config = dict(
    activation='squared_relu',
    moe_layers=[1, 3, 5, 7, 9, 11],
    router_score='softmax',
    normalize_top_k=False,
    routed_scale=1.0,
    balance_loss=0.0026,
    lr_router=0.000385,
    norm_eps=1e-07,
    optimizer='muon_variant',
    lr=0.0101,
    batch_tokens=131072,
    seq_len=512,
    steps=4129,
)
Below are experts of layer 5 (counted from 0) of a mixture-of-experts language model. Rows are named router (the router's row for the expert), up (a neuron's input weights, with its number) and show model dimensions 384-447. Each number is 128 + 24 x the weight over its row's rms, rounded and kept within 0 to 255. Numbers have three digits each.
Before each expert's rows: "mostly gets" lists some tokens that are sent to it at least half of the time. This comes from a sample of Wikipedia text that the model never trained on.

# expert 3
mostly gets: " that", " it", " are", " were", " which", " have"
router:122134152114141124143140099140107145134121084124095103152096133163127139125138154087153139150136115084161116099101144059132101170126128082113116145107128158153150121125098106099142135112178146
up0:126127115127144098117123128113144152118152127132120059110161126123117132116130170191132132136113102122126166128113079123113126114072089157134080135128128131123162124131075137103203122123106149
up1:144128118125150096127158136138128162111145138148129108057118114101207165133130128130160137136127108092146157070129086110128123156097136147096135111135119127129115128084134130125151149160141096
up2:101154094192111080152119168137102143130133129141147118151123128084158158177130139129120124123161057102126213150136125122124133131124130156132121129108127126129137128050114157137187089094127165
up3:116124112098137129144152120123179139143126162100134128140125200204084123109087107107125123124102120123120157133127130130106120131082177128114129142143173167150155128129119130109122131138080157
up4:100064140204115111132127140150095140113149060156131124150141085149171106126133144128127140123150102117122167129128127110115149144138131081127129133123132089148132146087122134137100117091125119
up5:135096135121133061133075129124137089145121148098101126097124085120127121127140128144100113144121168124110155154129141096149125121125129124102121148143096082128142118098133127106127146092128130
up6:128121128154136119134136125130121134141108142188148101141124132120204141108129153118131127162111103129124126128172184139055132103132134109126137130129131145128127150156141133184097091177129135
up7:105125114131123113146126136128135126100081100104058127142119159126130152122123166144167115114140097129076138128136121106136174111132088108099121162170116130072138114156086122138142174126080091
up8:105143123111144110095118129142140132146115150104136145124115134135128119117123167127116035134123111132115131121127139152112131083111206148127176075117165129126107090146120141143135143094165134

# expert 2
mostly gets: "The", " The", "ah", "á", " the", "ko"
router:152142127100120136105153163165107112084123177156157150139190089138134141101153148085131103116102085127128116113139142093147130137113080113142156141103130152128148121103072130147141105136132166
up0:151127130145120133100166118117110164150133111079160142123127131142124113126126121116108126177142147117135093042085129102132120149118101150069148118121122126157132131061112112118133093076125137
up1:123178086136145131140141133132167125097110091129100122107103115108148110127167059125114114149131136177108114143128117123145140094126149144112126100099166127160162115092149128133148139103065121
up2:106117135111142164128171122183108125132081138174101132151149137130127116111117103126123127157115115103098151102109125138098125098149127126124142138128087136134133072071122102122098149162139192
up3:129076129109109135126150169128129133107188133154131164088149129153128167136129124136123152106127133130104101116145087138106123132125128121143128127157062121099141155132114124094128115127157111
up4:111132110118133118134153122125109118164105119109138128127129168134125131097149098094104128129120093155151147149121129129161125143112115142096117145129128080102181099124169130128122133159128115
up5:147126155147106103131153121129116125072128115119150160120111124132135118176142101130091068100175131138137133113128131120179134122154118120120098129134149111121110129144096159089188127100135165
up6:105123130129125136126132130113149192116122088125146122125092134157137130115203111109108131148131153135109126136119127108154125111182117096077118123124129124097139138137130124138156143127157156
up7:129157148102151125117128135165118177105102125196141124135074127126131113150127107134134107133119112156131131139158130148118127137129104225135134136120138148166130136095123124116166087130143130
up8:118137149125130117125082116117129170173128129127192137132119119138118104129124166124088126168082111124088126152137122150131068121135127128164123101139118166109173172184102123128085105116133136

# expert 0
mostly gets: " (", " km", "·", " million", "(", "–"
router:127159125151179131110166115130119157143072170129111140075127127107130106167121131100124097082109160130111117155158142101164127108111141120138174106107163083156109098173114165158132117138119116
up0:127169082134138082116139125137143138108136111082128114134172084090095142124115125153137129129117159129109095122099104135189132179119138131131113162139131144129156161130102130089130159116109124
up1:136135168093115131101128129096078127127163178150165131129127111128153167109127122128146131157123130148194106133163127171107109076123117147151155135131089124120096153131105172127126114104168142
up2:127133143204128142130126143153212126097128127164094100135128136124127110129148196116158130107135155149105126117127123105124105128124119175120141128128164112128121109166189146123091126116137136
up3:096115119156141127128106182139168133141127126123137103122144154149134113128105139131151164116126111128124143142099145150144133119133132127136131130129108104131138187214133098137144158135126088
up4:138138139165072135127127040102125096130128122107094131131112131143118043141107142125167129088121138133120174125113132107128130146076145169127131140131135140127125073126131173169125134124125099
up5:136143146102112105191118127125100122138140126086114151123137107106128128116131152129127072188100080115107128181110111120167013113117109130098116133116129128131112124135135219107126077165140125
up6:132122155148117140133114120110194162114132128113110114118122163115113132126174126151101125159120185127093143124127124115152132128112109103127155123123147105093123151122117133127104181132127138
up7:128108067128133086087151084162131127119156191164120141156126139122105103175162141095107115149128130132137121118078133114124121141137138149154140129128141125139121207090125125100136179126131091
up8:123125109185123053129126116128069125157037113150153125127176128138122128114183063117124134120087131142102126161109129122110128126137146113091154060138145128153136123128113155121132139178100092

# expert 1
mostly gets: " National", " University", " American", " government", " College", " Award"
router:154118150129139139122129141127091127075152122068116113114131155131148047087171126136121125131141149142146095149109131134119119143132148176172175119086099142116098093124143123156115146112147131
up0:073151130143123138128105142177140112156133093126125128141129182187128140128110112144137128129119120127102153131136148170092084126127108166147133143091130130121123122142128126110103126128129127
up1:111136100128142144212146143126114117073135090143108106135133102128119133127120113143112119131152133133117130128123131126122060113136163113129168084130087088148105124133130125133089148122127141
up2:222104110159140173160120125142134156110169128124147130088124127151130145189116105112111112137146077107142081129108130180107077121123119124122155155128139122138153133136109123127117157156120125
up3:114135150124123137174149143121154125074125149065115136147137157135129143161104126151115114145112116122128128115121129244113149126122115150126196132140194105094146111131153120174102119133127093
up4:112136174119126130126102180119141134122142128120119128085151121114165121122126097128126128174141147129129132126132171121149125065158103151092163131040110128153155119207127129114121128113033132
up5:082126101102133130132115109122129111126133122150149106143129153127130128150122130114127118162107127128135121115128127133108140228126129160155129142164109161102125123135099158137141115141119130
up6:154173142088109098132054152136080182112121118117125081114132140170135121147128106129131154122158168172121148117135136141137112128170126158145179161111126128119224128126086130165147130130126130
up7:108117083128160151130109101135160114130163114109178130055129099131135131124124148104127123134199112156152145127125150134144130026131160117144174134128139127151127105137092116125120138130126133
up8:198121127158135122138157123113083154124137152127157110136142130098116114124116132153116083118143159116177101157129154128166123152141132157125147127167118182144128146130145107128099128050134105